Weights of a small mixture-of-experts language model, trained from scratch on English Wikipedia: width 160, 8918 steps.
Below are experts of layer 7 (counted from 0) of a mixture-of-experts language model. Rows are named gate (a neuron's input weights, with its number), up (a neuron's input weights, with its number) and show model dimensions 80-159. Each number is 50 + 15 x the weight over its row's rms, rounded and kept within 0 to 99.
Before each expert's rows: "mostly gets" lists some tokens that are sent to it at least half of the time. This comes from a sample of Wikipedia text that the model never trained on.

# expert 87
mostly gets: "33", " GF", "34", "38", "37", "32"
gate0:36 14 30 47 41 53 49 43 64 51 65 46 53 59 27 45 44 30 73 52 44 97 55 38 58 35 50 68 44 53 60 52 61 38 51 56 57 55 57 30 58 71 46 44 47 43 50 30 37 51 29 26 54 55 45 73 77 63 56 34 54 49 40 61 65 61 48 58 68 67 78 53 47 57 51 78 46 23 56 45
up0:35 73 50 50 47 63 41 38 46 57 59 52 65 51 68 63 62 50 49 54 80 36 58 44 84 44 57 42 33 56 44 42 25 40 52 38 22 46 43 59 22 70 26 56 42 61 44 45 71 55 59 71 58 28 56 14 51 47 54 43 29 49 66 44 70 40 50 24 53 67 59 24 91 47 58 79 68 45 83 63

# expert 124
mostly gets: " three", " four", " five", " six", " two", " seven"
gate0:53 49 79 57 36 47 66 45 32 38 86 26 44 76 34 51 43 38 52 51 48 70 47 63 26 56 57 74 63 38 57 43 39 43 49 29 38 63 42 62 28 82 70 56 60 61 42 37 42 84 68 59 17 67 47 67 38 48 74 60 37 34 27 45 63 52 67 61 71 67 68 69 55 52 38 62 67 72 47 48
up0:42 65 37 43 66 35 59 64 70 56 25 50 38 25 83 49 63 77 50 64 47 32 48 67 73 48 50 31 37 65 61 53 78 61 56 69 57 32 47 62 63 24 31 48 41 38 58 31 49 30 32 54 82 24 63 43 54 45 39 37 55 57 73 51 45 57 33 41 14 46 58 22 50 47 56 45 31 56 68 57

# expert 8
mostly gets: " Love", " green", " Dead", " Good", " dark", " Dark"
gate0:39 71 55 31 39 71 40 53 90 46 46 56 46 45 43 44 49 81 63 57 50 50 61 35 64 56 52 51 37 21 46 55 49 46 50 67 78 59 49 57 31 54 52 59 21 52 63 47 39 46 99 34 65 45 40 26 51 46 49 96 54 51 84 46 54 39 44 51 49 75 82 52 47 46 72 34 62 65 53 43
up0:46 48 41 47 64 80 58 44 56 64 54 56 23 36 75 65 43 35 31 77 64 85 39 57 47 71 34 41 50 39 60 42 61 70 46 50 56 55 56 66 46 62 35 43 41 55 49 77 69 53 25 59 31 39 41 56 42 49 74 82 51 47 60 52 69 80 22 30 43 24 59 32 46 61 72 16 23 44 68 42

# expert 99
mostly gets: "sson", "ović", " Singh", " Jones", "ić", " Walker"
gate0:59 65 34 52 43 49 35 31 73 51 58 57 78 54 66 84 31 57 46 64 57 64 41 27 62 54 56 43 55 46 58 49 41 37 59 33 43 52 64 14 53 73 47 77 61 72 37 47 64 47 33 56 39 39 82 61 34 24 37 57 66 67 41 58 68 83 48 54 70 44 51 72 80 76 51 28 44 49 39 47
up0:48 47 52 46 56 41 61 73 37 37 49 42 22 26 28 42 70 58 67 40 34 23 76 74 41 41 59 50 36 82 43 58 46 46 35 69 45 46 29 65 53 22 49 19 32 28 63 50 31 24 52 54 63 60 19 40 55 71 58 35 50 32 48 48 39 18 56 65 27 53 54 33 27 31 48 66 38 54 67 53

# expert 77
mostly gets: "_{", "″W", "″E"
gate0:53 60 71 57 30 37 74 59 34 48 75 24 53 50 49 74 58 40 25 32 45 35 19 32 74 50 52 55 48 44 21 26 44 32 42 41 41 58 63 59 55 51 57 85 39 29 37 80 48 51 38 48 55 55 47 66 46 45 59 55 61 48 39 62 43 73 51 35 41 56 60 65 27 26 56 14 66 57 45 68
up0:26 52 43 54 38 44 55 63 41 48 57 26 46 46 53 55 42 39 76 56 53 23 57 55 38 39 60 34 48 63 09 55 66 53 67 01 40 43 62 29 51 67 51 40 54 56 23 30 59 54 54 70 51 58 57 58 52 48 71 28 63 63 40 42 35 48 46 58 63 67 70 30 56 52 93 75 39 79 18 57

# expert 75
mostly gets: " ISBN", " some", " PS", "@"
gate0:30 44 58 34 59 61 33 37 44 27 58 65 35 45 58 58 33 79 72 65 71 86 34 50 52 55 43 60 82 79 60 50 52 63 31 43 41 83 14 39 67 57 42 66 42 33 66 26 53 23 52 43 59 63 43 63 58 44 56 31 47 44 61 33 58 19 35 64 48 42 54 56 48 55 64 10 26 61 51 51
up0:65 53 30 78 54 36 52 63 52 71 47 35 58 51 43 45 70 23 41 19 23 16 68 58 37 41 55 48 25 19 39 59 45 41 65 55 60 16 81 68 40 49 63 38 61 68 36 78 42 87 64 57 42 34 46 25 33 52 46 51 48 54 33 66 48 72 68 32 43 59 53 44 46 46 38 83 66 34 52 51